From a checkpoint of a small mixture-of-experts model trained on Wikipedia.
Size: 12 layers, width 384, vocabulary 13693, 56.7M parameters.
Experts: 40 experts in each of 12 layers, 64 SwiGLU neurons an expert, a softmax router.
Training: a variant of Adam for the experts, 318M tokens, 9702 steps.
Below are experts of layer 9 (counted from 0) of a mixture-of-experts language model. Rows are named router (the router's row for the expert), gate (a neuron's input weights, with its number), up (a neuron's input weights, with its number) and show model dimensions 96-191. Each number is 128 + 24 x the weight over its row's rms, rounded and kept within 0 to 255.
After each expert's rows: a language model's description of what the expert responds to. This comes from a sample of Wikipedia text that the model never trained on.

# expert 12
router [117 159 131 125 132 107 136 128 129 160 172 121  91 106 151 125 131 107 112 142 140 133  99  97 156 141 124 143 169 109  95 162 126  93 111 118  85 175 171 171 137 149 133  98 130 149 161 144 157 100 111  97 137 133 116 145 120 144 149 131 138 107 112 100 116 120 148 156 170 167 146 136 112 160 116 144 137 120 110 163 114 119 111 125 145 162 107 108  88 153 136 113 138  87  91  97]
gate0 [120 120  81 115 177 128 146 100 117 128 161 103 145 136 161 107 158 130 132 134 124 108 134 105 146 136 140 146  93 109  88 118  98 140 174 164 133 165  91 142 117 123 112 102 112 129 147 135  83 136 162 157 138 137 144 159 116 126 139 177 118  96 146 134 152 135 111 106 186 108  97 104 132 117 167 111 145 166  91 152 111 157  91 152 114 108 115 179 162 149 133  93 141 113 168 100]
up0 [158 135  65 128 170 121 141  98 123 157 104 115 143 147 123 146 131 161 169 153 141 112 138 119 144 109 137 119 108  97 129 142 128 136 180 142 128 119 143 132 114  86 141  96 146 161 119 135 125 143 126 184 102 126 165 155 113 142 145 169  91  78 141 152 179 153 162 112 124 137 144 154  86 106 136  92 123 156  98 153 133 177 154 170 104 100 135 138 105 151 134  96 119 123 127 121]
gate1 [132 115 136 108 149 132 134 149 163 116 148 150 157  79 116 144 137  86 133 125 123 144 137 127 195 124 137 141 127 144 133 131 115 122 112 122 182 111 109 102 174  58 122  96 142 159 164 144 128 172 128 125  99 121 118  89 138 171 118 113 130  97 122 103 137 134  86 149 153 154 140 160 102 104  95 131 120 130 125 154  93 109 159 130 193  95 125  72 134 155 149 115 123 116 121 136]
up1 [ 95 145 111 100 143  90 115 125 155 137 133 127 111 159 137 119 141 118 134 168 129 106 105 107 112 138  84 156 113 100 149 120 118 141 121 115  51 123 155 159 119 112 121 117 120  90 112 171 132 127 128 147 151  94 134 173 162 148 139 143 115 116 125 149 144 118 193 110  83  85 117 137 166 172 135 149 155 128 134  91 145 158 113 108 118 116  91 148 105 134 153  95 149  92 114 116]
What it handles: Function words and clause starts. Sentence- or line-initial words and linking words such as of, the, to, However, when, list dashes, and quotation marks.

# expert 3
router [ 50 163 146 102 106 108 123 140 103 162 146 127  95 102 185 127 115 126  91 154 139 111 122  73 127 110 110 129 113 136 132 120 101 104 123 109 112 150 148 173 127 130 153 112  87 119 174 147 130 126 120 128 151 106 124 143 131 115 150 118 120 122 119 144 101  68 142 192 159 117  86 122 110 165 119 131 140 108 124 144  98 117 110 129 104 117 132 125 107 127 106 100 142 102 135  86]
gate0 [159 109 114 180 103 138 126  90 129 142 130 132 169 141 108 121 144 101 173 177 136 132 140 120 148 173 124 102 134 116 145 120 114 140 132 131 148  76 128 133 141 112 131 149 110 133 170 181 154 149 165 120 127 138 137 123 119  78 106 106 153 129 136 112 133 127 135  96 126 133 146 133  74 147 141 100 117 133 151 117 132 108 134 149 114 111 127  92 152 117 183 144 117  97  50 139]
up0 [131 154 166  87  99  73 122 132 172  93 111 109 108 135 102 184 100 121 156  55 143 176 146 136 124 126 119 137 136 130 122  84 137 124 128 111 118 139 137 103 122 127  67 120  93 114 113 108 127 105 108  83 121 126 141 134 154 155 136 156 103 110 113 121 141 136 137 135 150 155 139 187 161  77 100 109 143 122 141 138 129 101  85 132 169 183 125 140 142  86 129  93 140 124 156 127]
gate1 [147  99 146 112  92  93 134  99 136  90 118 117 134 120  85 171 130  85  95 133 154 125  91 137 147 104 136 116 107 132 136 107 110 147 130 111 146 137 154 138 124 143 130  97  97 132 141 153 141 119 109 135  72 120 122 165 118 130 118 130 151 123 154 138 152 145 117 113 111  78 136 140 146 138 160 123 131  88 142 123  82 110 149 128 119  93 149  86 115 102 126 134 143 118 108 156]
up1 [115 131 150 113 153  97 157 136 154 104 139 112  95 116 152 127 105 167 138 165 123 156 128  98 143 126 116 150 137 108 114 141 106 150  95  70 126  80  58 147 103 106 110  91 164 155  99 102 127 104 131 106 197 118 131 131 174  84 115 159 122 106 101 116  90 126 156 117 125 148 108 143 138  54  77 130 165 121 134 166 112 140  99 137 134 151 132 149 140 138 159 115 130 184 122 140]
What it handles: Table separators and decimals. Table pipes, spaces, decimal points and brackets inside census or climate figures and stats tables, e.g. 97.90 males, −4.5 (23.9).

# expert 21
router [112 132 143 105 151 103 120 100 151 152 147 132 103 120 139 169  89 105 112 106  91 160 114 118 119 132 122 117 179 158 124 148 126 103 102  93 113 120 157 170 124 156  85 110  83 117 113 129 118 101 134 123 143 124 139 132 165 132 124 140 133 109 131 104 118 133 116 149 124 129 126 152 149 122 116 138 158  73 106 137 110  98 103 114 163 148  98 128 126 163 145 112 129 156 115 138]
gate0 [143 117 106  77 143 111 114 136 134 132 101 120  98 157 125 116 137 113 134 157 171 129 134 116 135 107 168 112 151 166 163 132 133 141 104 118 126 119 125 146 109 140 146 145 113 115 125 115 125 107 144 119  91 166 145 156 130 159 108 130 139 181 138 118  92 129  80 140 123 109 134 111 131 155 129  95 173 100 132 128 103 147 125  98  98 139 169 139 117 152  94 127 116 125 114 153]
up0 [118 116 107 119 128 100 164  87 134 108  77 121 143 113 144 149 137  98 110 153 149 131 124 135  99 132 121 139 127 138 173 158 153 125  93  74 142 116 140 133 129 134 157 124 109  95 100 104 125 119 138  79 113 120  93 145  94 159 121  82 127 136 163 141  93 136 128 145 104 128 114 139 122 161 137 119 151 110 131 120 105 145 144  82 126 135 161 147 116 139 133  62 153 170  92 136]
gate1 [146 101 114 108  81 136  92 148 126 112 150 126 112 137  95 136 138 110 119  92 126 172 149 174 143 110 148 150  95  93 117 151 154 114 126 142 155 118 151 142 123 134 123 136 106 149 117 132 114 122  93 130  29 166 122 169 120 168 140 180 101 138 140 124 133 122 141  98 129 116 123 145 153 130 125 122 115 139 123 150 133 143 167 143 111  85 126  87 127 115 113 103 162 107 132 127]
up1 [118 124  84 141 159 139 144  99 146 122 101 142 104 106 129 136 138 155 150 121  99 120 117  90  92 125 105  96 124 174 135 143  85 128  90 162 105 141 134  82 117 169 103 115 129 163 133 127 138 126 124 111 110 102 112 107 135  77  94 114 140 135 149 148 134 141 104 139 133 130 124 139 146 133 132 148 139 110 165 111  97 129 104  99 147 141  88 192 158 159 119 123 103 129 127 127]
What it handles: Colons and mid-word fragments. Colons after names or places in citations and lists, like Leipzig: or New:, plus assorted mid-word pieces.

# expert 38
router [110 134 153 112  98 105 133 103 128 117 160 119 113  99 123 138 123 114 116 123 132 151 128 114 163 133 125 112 160 109 110 119 110 138 104 144 157 123 131 106 127 116 117  97 111  98 162  95 129  86 129  69 109 116 136 147 153 138  84 139 142 102 151  77 109  94 116 130 155 172 109 137 152 119 112 121 162  78 118 136  87  99  95 105 120 142 112 123  89 135 118 134 159 110  85 137]
gate0 [168 114 118 120 139 129 125 136 126 119 158 109 103 140 134  98 120 144 119 136 127 140 145 163 143 139 144 149 114 139 143 163  75 195 140 168 102 125 112 118  98 131 119 105 136 139 101 128 136 125 108 152 116 136 113 176 111 135 118 112 124 150 123 139 104 107 127  85 145 141 125 138 142  98 157 131  68  92 104 101  77 148  79  94 132 106 114 170 132 100 121 145 140 162  76 119]
up0 [114 155 123  95 129 109 123 106 198 169 144 136 157 128 144 149 129 126 113 131 123 125 131 130 164  62 151 132 171 144 135 132 169 111 125 207 176 148 127 160 146 136 142 155 141 149 107 142 132 144 133 133 125 121 151 127  80 192 170 132 100 137 178 153 167 155 157 148  90  93 100 139 123 168  89 164 143 108 126 133 134 146 150 140 154 142 162  95 135 116 119 102 128 121 145 126]
gate1 [134  96 138 112 116 148 174 127 141 125 133 102 132 131 117 141 123 144 118 128  94  80 106 124 142 114 161 165 129 101 152 148 119 146 158 121 170 109 150  98 159 116 129  94 126 145 117 193 131 131 126 140 131  90 123 127 145 138  99 158 140 100 128 152 149 135 119 142 167 137 104 104 159 107  91 155 142 183 143 153 112 132 147 176  99 132  82 135 119 193 106 130 128  95 128  90]
up1 [146  93 169 101 130 121 115  89 135 157 126 144 173 124 138 156 121 137 120 104  96  89 149 125 151 148 138 173 130 123 118 121 150 168 130 167 152 129 131 107 133  99 126 127 172 141 109 118 116 108 145 144 100 130 121 139 128 162 107 124 121 131 108 107 157 115 126 109 119 109  94  98 142 104 137 127 150 133 145 129 118  85 134 141 102 121  94 137 168 132 107 109  91 161 164 127]
What it handles: Inner pieces of names. Middle pieces of long names and titles plus episode-table cells, such as Shakes-pe-are, Winn-eb-ago, Ros-eb-ank, episode numbers.

# expert 7
router [ 72 152 148  85 118  97 121 106 141 130 119 120 128 118 142 161 127  79  94 149 134 160 108  97 134 151 101 137 172 134 144 121 135 130 121  96 112 121 120 150 160 113 136 112 143 131 172 159 124  81 138 136 170 100 120 128 149 102 135 152 147 144  93 117  90 143 176 146 174 127  85 125 145 113 140 142 119  86  93 152 143 108 136 117 125 127  95 126 147 134 139 127 174 165  76 132]
gate0 [ 91 101 108 117  91 166 121 142 138 108  97 116 159 144 124  91 123 130 130 120 110 103  98 158 142  86 101 122 143 157 149 133 121 109 144 130 142  99 146 126 158 119 131 105 136 112 147 111 146 146 138 122 143 121 115 110 167 117 152 115 183 136 151 154 116 105 131 116 123  81  62 114 136 151 109 186 123 170 125 160 181 129 135 170 129  94 107 127 126  93 138 109 150 122 110 117]
up0 [144  93 123 104 137 186 150 139 152 106 172 158 139  85 120  67 110 104 159 105 165  91 138 152 168  96 127 135 114 169 120 122 137 137 175 131 149 111 141 165 118  88 183 121 151 150 142 171 121 117 134 144 125 159 144 142 126 121 119 141 126 127 128 131 162 173 111 147 164 114  82 148 112 176 143 193 141 148 150 119 137  97 128 137 146 147 132 109 116 164 151 100 114 102 136 119]
gate1 [140 140 174 144 131 182  98 139 120 123 108 108 117 103 170 152 148 103 152 116 106 114 142  54 159 133 121 143 125 127 128 187 106 128 112 121 151 121 118 145 152 100 154 122 121 113 148 105 142 143  95 132 125 106 110 169  92 121  84 106 178 133 170 127  84 107  97 149 160 181 156 120  89 120 111 136 124 141 172 126 116 193  73  47  91 138 146 113 147  93 150 106 114 119 108 112]
up1 [131 125 132 176 129 136 116 175 128 109  99 137 144  97 177 133 116 139 156 113 122 123 120  63 143 146 126 184 123 109 165 160 120 146 147 134 146 166 113  81 178 121 169 106 145 126 146 113  96 134  65 127 133 130 108 170  85  87  47 147 169 132 129 108 139 106  94 150 182 191 133 114 139 118 149 129 130 190 155 100 115 127 129  93 120 141 128  90 166 127 149 106 121 135 105 111]
What it handles: Digits in table rows. Single digits and spaces in sports league tables, election results and numbered lists, e.g. team positions, won counts, race numbers.

# expert 4
router [ 89 147 139 138  99 141 139 111 164 144 168 117 133  92 158 143 124 114 134 160 149 146 121  88 162 154 131 109 131 107  89 117 127 135 107 110 143 178 171 155 111 115  78 122 123 105 137 157 108  88 132 108 181 101 136 143 162 122 140 175 128 118 159 100 107  98 123 130 112 137 106 134 130 137 135 123 130 108 121 118 137  89 107 117 147 165 107 118  89 117 124 103 135  91 139  69]
gate0 [107 120 140 140  85 106  79 151 192 162 130 133 100 133  80 128 135 140 161 132 161 200 151 158 122 136 117 123 147 140 117 155  86 128 118 119 130 166 141 124 111 114 139 133 130 129 129 141 130 122 139  91 133 134 174 139 168 135 112 139 111 130 101 122 120 138 101 149 111 163  87 163 124 134 143 101  99 170 138 102 139 124  84 120 125 116 108  78 159 113 123 162 141 110 167 139]
up0 [125 171 122 136 136 160 172 128 134 100 110 148 117  86 148 137  89 158 126 126 120  94 156 133 114 141 179 118 187 120  98 154 129 134 113 156 144 131 130  93 149 144 160 147 143  88 173  70 118 135 163 113 129 114 156 140 127 146 102  95 119 121 123 150 123  96  93 124 124 141 115 138 109 141  81 111  96 107 119 133  74 133 147  97 133 118 129 119 129  63 119 133 103 176 117 146]
gate1 [ 84 107  93 149 114 145 165 119 176 134 122  88 151 144 161 122 134 108 149 139 135 134  98 110 141 120  99 116 162 102 109 104 143 126 147 107 124 132  67  91 122 104 125 118 131  84 131 188 128 138 150 123 144 110 106 104 115 134 128 143 161 166 124 129 151 158 124 143 111 137 113 176  83 121 135 118 132 132  89 164 133 140  82 157 104 129 108 116 116 137 156  84 134 125  99 143]
up1 [135 170 150  84 129 105  80 167 115 128 150 140  98 135 106 123 130 130 134  87 131 147 169 119 174 134 160 160 121 145 129 136 102 131 110 144 140 144 166 150 154 146 158 111 126 172 142  77 121 147 117 126 118 157 149 145 130 152 119 112  96  77 121 129 132  80 147 116 118 136 126  93 121 131 123 132 121 121 156 100 130 138 145  83 158 142 135 129 156 156 120 169  87 129 194 117]
What it handles: Spaces and punctuation. Bare space tokens before numbers and dates (in 2004, On 24 January), periods, slashes and dollar signs, often in tables and infobox lists.

# expert 37
router [125 171 129 104 134 111 135 130 125 141 132 133 130 121 145 115  92 114 115 123 150 132  74  82 155 126 110 110 110 116 148 150 124 101  85  97 117 150 118 157 147 150 109  99 131 108 184 128 154  96 100 101 137 139 166 128 130 116 127 126 161  94 102 108  88 130 145 146 198 160  91 138 119 130 144 140 144 108 111 129 108 153 109 117 137 179  82 114  98 150 159 113 153  96  97 124]
gate0 [137 163 140 144 137 125 152 119 153 178 173 140 154 162 109 135 159 131 115 105 146 124 103 122 102 142 123 127 158  91 137 112 162 107 141 124 127 109 122 126 131 127 155 162 136 119 117  82 103 128 162  89 138 111 120 136 126 132 167 148 149 136 167 135  95 128 129 118 142 114 132 150 103 112 140 118  92 110 161 140 123 154 150 155  95 121 145 103  97 103 163 118 135 109 141 150]
up0 [135 128 110 127 138 142 127 152 138 146 170 149  99 184 126  94 129 138 116  91 172 152 107 129 180 120 142 132 142 131 123 112 144  78  90 134 142 153 156 108 134 102 142 152 100 176 147 133  86 130 149  77 130 127 124 100 162 121 106 127  94 113 103 101 128 141 113 105 137 107 142 116 132 162 133 110 131 120 185 144 142 158 143 138 121 153 112 124 137 112 122 107 135 120 163 104]
gate1 [142 155 128 109 133 109 185 109 122 127 135 138 142  82  93 104 140 159  77 139 118 153 105 136 114 144 141 168 113 127 160 177 118 140 153 124 155 122 102 128  96 100 130 133 140 104 126 106 130  81 148 109 125 138 121 130 113 141  89 113 114 121 145  97 126 111 114 133  99 128 150 128 157 127 106 124 102 102 126 131  95 119 115 131 153 115 113 157 112 139 140  98 179 132 164  87]
up1 [155 147 114 130 140 153 173 174 105 138 120 150 156 102  93 107 118 166 146 125 127 120 149 168 140 136 151 124 139 109 156 155 173 109 159 134 129 111 113 128 116 127 123 123 152 102  98  81 129 102 147  98 133 121 133 128  97 160 106 103 121 112 121 126 158 113 100 123 134 126 137 111 130 142 106  99 129 116 150 167  99 159 125 155 116 143 123 131 115 128 147  92 163 128 153 127]
What it handles: Determiners before nouns. Articles and possessives after prepositions, such as the, his, their, this, same, introducing noun phrases.

# expert 18
router [ 54 160 132 132  71 112 135 106 158 145 117 103 111  67 150 140 138 119  92 151 151 147 124 100 129 145  91 108 187 147 104 119 132 116 137 108 109 135 131 155 124 143 145  92 111  76 175 131 132  89 147 123 156 126 144 134 145 134 153 133 129  79 119 151  96 183 114 137 143 116  85 164 132 155 143 171 143 137 124 148 117 146 118 140 165 158 123 130  97 103 130 155 117 137 143 114]
gate0 [159  93 150 134 126 110 168 154 124  63 146 122 138  83 102 115 129 153  98 114  78 127 101 141 115 127 138 124 115 141 120 137 118 112 175 135 124 116 134 103 145 128 152 104 119 127  87 129 149 142 101 167 121 149 131 133 119 142 116 141 111 103 127 128 125 121  90 153 151 119 141 136 119 113 146 114  37 134 110  99 112 114 114 113 164 115 145 161 122 132 133 131 140 162 146 121]
up0 [124 156 105  74 140 122 151  89 142 151 179 121  69 118 153 204 105  65 177 109 133 161 113 103 110 102  97 129 111 120 108 120 135 128  98  97 127 121 118 147 155 105  77 133 132 145 138 135 180 115 101 115 143 153 132 121 173 141 131 133 120 135 122 125 136  94 169 130 151 128  96 112 148 104 120 129 185 108 129 141  96 126 164 136  94 130  89 141 106 149 122 128 139  86  89 116]
gate1 [119 138  89 100 136 150 138 126 132 175 123  89  89 167 108 142 182 175  81 155 119 130 117 140 110 126 123  87 109 130  89 118 124 161 132 132 117 121 169 161 130 131 125 168 128 124 124 115 102  99 144 123 160 112 169 129 103 175 136 129 118 159 151 116 193 170 120 131 109 133 124 107 117 151 102 104 159 118 171 181 147 154 116 140 126 110 136  93 100 122 148 149  88 165 119 117]
up1 [138 157  93 123 164 114 100 129 139 148  54 140 109 191 118 141 135 163  68 132 159 133 149 132 107 125 143  84 124 181  88 132 145 131 132 112 137  87 113 123  74 165 132 192 103 121 119 131  92 101 144 151 154 144 128 170 117 134  88 118 143 141 135 100 221 148 119 129 127 145 107 124 114 121 156 122 149 155 123 121 149 161 152 162 161 125 135 115 107 129 139 175 127 147 148 124]
What it handles: Sports season narrative. Sports words and function words in team and player articles, such as League, Cup, won, played, and table pipes in results.

# expert 17
router [ 30 132 108 130 139 107 135 109 142 130 126 135 106  96 164 134 133  96 138 176 159 131 111 108 154 144 120 129 144 147 113 150 116 110 108 108 130 162 160 153 150 157 122 136 135 118 152 127 128  95 160 111 164 102 164 139 129 107 128 134 136 100  99 127  99 126 128 167 174 135 124 152 124 173 156 139 117 124  75 134 126 157 131 149 145 128 142 103  99 145 179 165 144  71 124 116]
gate0 [105 156 139 132 132 153 111 144 111 120 124 140 111 124  88 154 143 152 150 128 111 100 137 103 142 124 124 119 148 115 150 144 144 127 119 112 123 118 116 138 107 134 136 125 110  95 135  72 122 121 140 120 115 105 111 117 107 129  93 100 116 137 108 173 120 113 103 182 169 121 167 108 113 155 142 102 143 116 153 170 158 146 176 165 107 175 139 127 144 104 163 140 163 119 131 183]
up0 [128 180 134 111 125 133 151 122 129 124 108 142 150  72 132 154 159 118 139 161 114 128 150 110 145 134 118 141  86 123 145 188 110  71 105 107 125 147  92 129 149 164 117 140 100 146 114 106 115 168  83 148 147 126 145 106 152  91 131 161 108 112  89 113 124 149 133 106 183 144 116 134 161 103 119  91  97 133 103 160 130  97 140 170 111 154 100 117 137 152  80 123 123  94 127 121]
gate1 [136 150 150 127 135 147 127 124 123 118 107 127 135 159 123 133 139 133 115 117 122 179 159 149 136  99 113 141  90  78 153  91 157  95 111 145 131 146 101 148  90  84 138 139 121 178 101  97 102 126 134 172 113 130 136 146 118 110 152 175 116 178 147  96 127 160 122 142 135 121 114 101 117 164  92 163 124 134 139 130 116 105 155 107  89  94 146 143 155 109 110 154 105 126 159 116]
up1 [158 134 109 162  93 102 122 138 156 131 128 111 161 159 135 152 152 104 140 161 147 175  75 114 148 103 145 150 103 120 129  85 154  64 137 141 153 152 139 155 112 133 167 154 104 187 107 116 119 131 144 159 103 137 122 131 135 109 130 148 108 120 139 123 113 137 162 113 115 112 152 146 136 157 108 130 134 110 130 102 141  80 124 168 112 110 113 176 141 114 127 136  70 144 182 138]
What it handles: Prepositions and column separators. Prepositions like in, for, on, at, from starting a phrase, and pipe separators between table header columns.

# expert 32
router [101 146 151 115 111 108 122 120 161 126 151 145 115 105 154 132  97 103  94 169 158 140 102 105 142 146  90 125 157 137 102 155  96 131 123 126 114 148 163 210 155 142 120 133  91 109 148 162 153 111 143  76 136 142 147 117 122 120 126 100 148  93  76 124 116 122 147 159 133 185 103 170 137 151 124 114 120 121 112  94  91 129 102 130 166 176  88 135  98 106 152 129 146 115 134 120]
gate0 [165 127 118 152 132 171  94 153 159  99  86 139 147  97 100 121 128 142 125 112 116 123  89 149  98 127 123 110 125 168 150 131 123  94 135 143 105 145 145 114 152 112 133 148 135 155 161 114 146 147 126 130 155 184 123 117 104 136 145  76 126 102 138 125 132 124 151 157 151 138 148 139 166 163  87 125 125 149 113 130 142 137 136 134 172 120 137 101 133 110 126  95 126 167 109 119]
up0 [154 124 120  87 121  50 102 133 149 104  97 122 120 157  92 160 124 116 140 123 150 150 126 153 135 113 106 111  83 172 169 131 142 107  42 149 129 116 112 127  97  98  66 110 137 121  99 120 120 157 107 114 130 132 140 163 140 133 135 153 130 112 110 136 119 117  78 119  76 146 156 108 102  77 136 107 139  94 142 117 114 141 118  92 110 175 123 157 140 126 147 152 149 139 135 127]
gate1 [130 105 131 116 116  92 164 110 148 148  74 137 109 132 134 185 154 154 155 163 106 140 118 129 144 153  91 146 120 154 170 115 122 115  97 111  74 144 107 136 149 132 134 106  98 112 128 153 109 100 108 120 155 135 139 127 154 100 147 143 151 152 144 144 131 151 160 124 109 162 129 158 106  94 108  77 158 131 129 160 133 184 118 106  96 150 113 152  96 166 175  67 168 131 137  78]
up1 [ 74 141 126 106 121 112 127 105 159 125 105 115 110  96 126 114 130  83  99 144 137 130  82 101 113 133 141 113 138 115  75 128 110 143 134 115 134 117 136 144 170 146  82  95 132  93 134 143 148 118 125 137 106 128  98 152 143 128 109 131 119  82 134 123 127 154 127 153 140  97  89 115 184 149 137 182 127  97  85 106 112 126 104  95 160  87 143 120 139 131 104 131 107  97 118 104]
What it handles: Institution name ends. Last word of organization or place names such as School, Department, Association, Festival, Regiment, usually before a comma or period.

# expert 35
router [110 161 117 129 126 116 115 105 153 148 151 101 112 102 152 129 147  80 121 112 130 152 133  85 136 143 105 124 132 121 139 143  74 120 137  81  90 135 140 127 146 114 104 129 128 120 108 169 161 122 116 115 143 112 171 136 131 129 142 123 126 112 114  96 163 133 172 136 143 116 119 145 123 107 116 150 134 122 112 120 104 107 110 144 123 145  97 127 124 132 160 116 126 114 106 107]
gate0 [151 169 150 183 154 136 118 141 145 154 199 140 122 152 112 107 125  79 154  99 187 124 133 142 178 113  99 128  58 143 168 140 130  66 124 128 124  96 137 119 129 143 155  88 125 157 138 118 136 122  96  87 115 106 144 138 157 115 144 130 107 121 109 101 141  71 118  94 130 152 126 123 105 143 171 147  98 145 143 138 176 173 106 112 104 155 124 117 145 149  95 108 168 109 121 151]
up0 [143 170 133 170 147 158  78 159 121 151 145 124 139 144 112 126 138 133 140 152 132 110 145 133 130 114 151 112  88 109  90 176 142 115 120 104 138  86  83 164 126 168 158 109 152 105 143  89 130 148 143 143 143 165 115 101 159 113 125 154 116 146 133 129 115 107 151  98 127  98 131 116 109 136 128 152 134 111 142 119 145 120 108 145 115 160 124 140  97 123 138 132 127 109  92 156]
gate1 [125 148 108 131 106 136 137  77 136 126 128 135 110 167 143 127 119 156 145 143 105 178 127 109 149 124 157 119 146 109 126 141 143 102 132 136 140 111 107 153  92 132 128 131 114  94 135 128 128 110 118 105 150 129 142 144 114 108 116 130 142 189 126 113  57 137 147 130 129 126 118 164  86 170 135 160 188 119 150 197 113 129 132 136 164 160 123 101 121 136 137 115 165 106 113 132]
up1 [117  95 167 101 133  87 117 167 163 132 117 127  97  94 149 118 116 125  84 144 145 104 110 167 127 172  96 123  98 143 125 134  92 136 101 104 127 103 151 142 182 147 114 106 128 165 173 150 113 131 119 147 113 130 129 102 138 119 121 107 146  67 137 127 127 100  94 140 149 131 106 105 144 131 129 128  85 162 104  85 111 130 116  92 146  78 135 153  97 122 141 130 120 159 135  99]
What it handles: Nationality adjectives. Nationality and country words, often completed from a fragment in person descriptions, e.g. Portuguese actor, Czech curler, Austrian footballer, American.

# expert 6
router [105 147 122 116 125 137 115 117 160 152 123 122 133  95 166 177 110  96 113 140 144 180 118  78 156 146  83 113 135 102 109 154 102 102  74  84 116 162 110 170 126 165  97  62 101 122 152 126 132 107 129 126 145 136 144 156 153 153 100 176 135 128 118  92 112 139 115 133 178 156 111 126 121 122 153 155 126 104 119 137 102 116 100 112 113 132  79 124  96 149 141 130 155  93 103 120]
gate0 [133 118 131 112 152 122 101 115 155 147 105 120 117 113 137 133 119 125  91 112  96 157 143 106  89 123 143 122 131 122 118 140 161 125 100 127  94 146  88 134 108 162  86 117 150 117  98 118 119 120 117 122 117 138 123 146 131 172 176 118 111  95 131 114 156 137  92  99 121  60 125 148 134  99  95 127  88 122 122 156  81 127 148 150 170 119 131 162 122 214 151 115 121 122 180 161]
up0 [116  90 135 155 120 158 170 105 130 143 116 185 152 195 138 118  89 156 111 121 162 130 165 108 110 181 151 126 118 130 134 154 100 118 166 130  95 119 124 127  80  94 107 187 138 120 186 109 110 128 177 110 155 121 114 143 128 128 102  87 120 148 106 107 102 150 139 123 142 164 151 172 127 111 134 171 126 137 129 153 110 133 128 136 108  99 156 132 170  99 164 139 144 156 139 137]
gate1 [157 138 134  63 103 125 127 156 130 154 114  74 117  83 150 133  89 126  90 160 103 109 150 102 136 108 110 149  99 133 107 152  99 166  94 157 139  98 137 157 107 109 147 137 141 110 140 102 109 135 143 124 109 130 166 120 105  75 113 110 144 113 128 124 105 138 146 125 147 151 123 107 124 125 140  88 137 121 179 127 110 103 109  97 157 144 139 140 145 137 125 158  94 142 135 136]
up1 [148 139 111  72 147 132 119 132 117  63 183 147 142 145 141 136 131  75 165 153 188 108 122 188 118  74 104  86  93 114 119 127 153 137 137 132 144 137 172 173 137 166 146  87 104 128 129  70  82 114 141 165 162 125 146 179 136 123 136 110 165 157  98 172 153 102 123 148 100 120 152 116 130 134 133 142 107 181 195 136  70 148 125 102 142 110 113 105 129 129 132  86 118  96 126 104]
What it handles: Mid-word suffix pieces. Word pieces continuing a word, often suffixes or inner syllables, such as -ated, -ment, -ically, bimon-th-ly, Fil-ip-ino.

# expert 9
router [ 90 139 158 106 134  99 136  91 119 155 142 159 119  83 168 126 100 117  95 197 122 161 115 114 129 135  94  87 148 128 112 153 101 127  65 109 136 132 165 144 132 182  92 105 127  92 157 124 137  85 108 110 145 127 145 140 145 134 120 142 145  95 124 125 124 118 134 139 136 131 109 129 129 149 113 149 128 102  96 140 136 121 112 124 153 153 126 123 128 180 143 127 144 113 134 115]
gate0 [132 116 104 140  83 168 131 103 132 159 164 169 111  97 141 159 137 110 132 155 159 141 131 128 129 132 135 165 160 184 115 143 124 130 138 139 162 104 111 138 124 108 176 151 144 122 154 137 138 139 144 116 147 102 138 154 117 135 166 130 104 116 110 140  75 158 140 119  88 144 178 149 117 163 125  97 154 125 114 169 153 170 117 128 172 119 124 139 135 113 137 116 114  85  98 113]
up0 [135 105 118 109 169  83 176 145 145 117  94  91 140 145 138 133 132 123 116  96  71 109 121 106 101 147 119  84 152 114 136 111 135 125  98 129 133 148 104 103 175 136  89 101 100 140 112 148  90 139 132 116 116 129 140  92 130 143 151 125 138 138 135 122 217 149 110 119 136 128  72  88 127  79 106 161 135 128 138 118  87 141 125 121 123 156 122 140 148 164 110 129 117 143 156 145]
gate1 [122 164 139 136 127 120 122  96  84 108  98 115 130 135 137  88  90 174  98 120  88 121 116 134 150 157 103 129 118 130 142 116 153  87 107 123 106 119 165 115 106 135 127 108 141 135 127 152  83 127 151 119 150 138 127 127  95 175 171 127 116 180 103 111 129 162 140 121 134 112 136 102 119 145 135 119 146 181 118 124 146 134 111 163  78 144 128 127 149 153 140 131 123 155 134 135]
up1 [122 129 126 125 120 105 146 114 147 106 113 114 112 132 118 115 143 140 129 137  85 172 131 109 120 107 119 136 105 118 140 112 151 109  96 133 127 138 128 133 133 112 102  88 105 144 129 146 165 144 141 118 105 140 114 142 116 153 155  90 125 146 122 125  99 121 125 116 126 131 166 119 113 140 123 163 131 147 154 116 120 129 129 148  49 130 137 134 163 143 149 171 135 114  98 185]
What it handles: Ordinal suffixes and table pipes. Ordinal endings after digits (st, nd, rd, th), month names, and pipes or word pieces inside list and table rows.

# expert 8
router [119 121 153 130  90  95 137 103 150 121 142 121 103 104 151 138 112 111 113 158 172 147 106 137 139 126  93 153 123 138 126 138 112 129 104 109 127 133 140 186 148 144 155 116 102 121 132 138 139 104 103  94 145 117 138 105 145 150 155 131 168  93 111 117 103 105 168 128 141 156 105 167 166 172 128 129 119 127  89 112 114  92  62  99 154 125  81 104  91 108 141 122 164 137 110 111]
gate0 [138 155 181 155  64 134 108 133 131  86 139 121 141 143 107 157 116  94 140 125 118 163  98 113 113 141 121 121  98 154  92 100 114 179 148 133 111  69 150 120 118 116 144 152 130 135 134 152 179 104 106 104 113 161 111 138 135 127 153  69 152  90 130 110 125 134 119  97 132 107  97 137 162 133 139 146 133  78 111  81 111 113  91 123 100 137 124 101 107 117 142  92 145 117 106 136]
up0 [ 87 122  76  78 147 113 135 129 118  95 109 124  98 111 148  98 147 140 113 134 131  67 119  92 151 156 171 140 142 142 117 123 139  91 153 122 180 125 136  97 156 130 130 119 106 111 176 126  90 136 141 157 155  91 163 152 113 139  76 180 158 135 110 135 167 130 166 140 128 151 115 102 112 116 114 101 117 174 165 151 159 116 165 117 156 100 106 148 132 162 153 157 101 161 157 133]
gate1 [132 143 156 153 139 129 140 121 118 129 132 129 122 165 128 191 139 179 136 124  86 147  89 103 123 135 140 156 131 156 151 123 150 118 113 135 136 143 162 152 147 106 131 127 116 112 143 132 138 160 156 142 128  91 128 118 178  91 152 176 120  84  98 147 107 101 136  81  97 139 145 128  58 138  90 125 140 121 110 130 168 130 137 101 111 151 128 165 144 105 143 122 109 119 128 160]
up1 [111 153 118 141 102 150 107 102 102 102 142 139 130 118 132 129 126 131 129 143 129 119 130 133 111 136 131 147 122  99 132 160 126 134 159 128 127  97 121 156 129 147 136 143 145 119 175 141  90  97  94  85 129  99 151 121 129 127 107 156 106 106  97 167  92  92 159 130 114 125 131 137 148 124 103 132 111 131  95 150 134 169 122 215 111 127  62 147 110 159 151 117 129 144  82 109]
What it handles: Name-final words and capitals. Capitalized name pieces and last words of proper names or titles, such as Cup, Prix, Street, War, Give It Away, Heavy Bombers.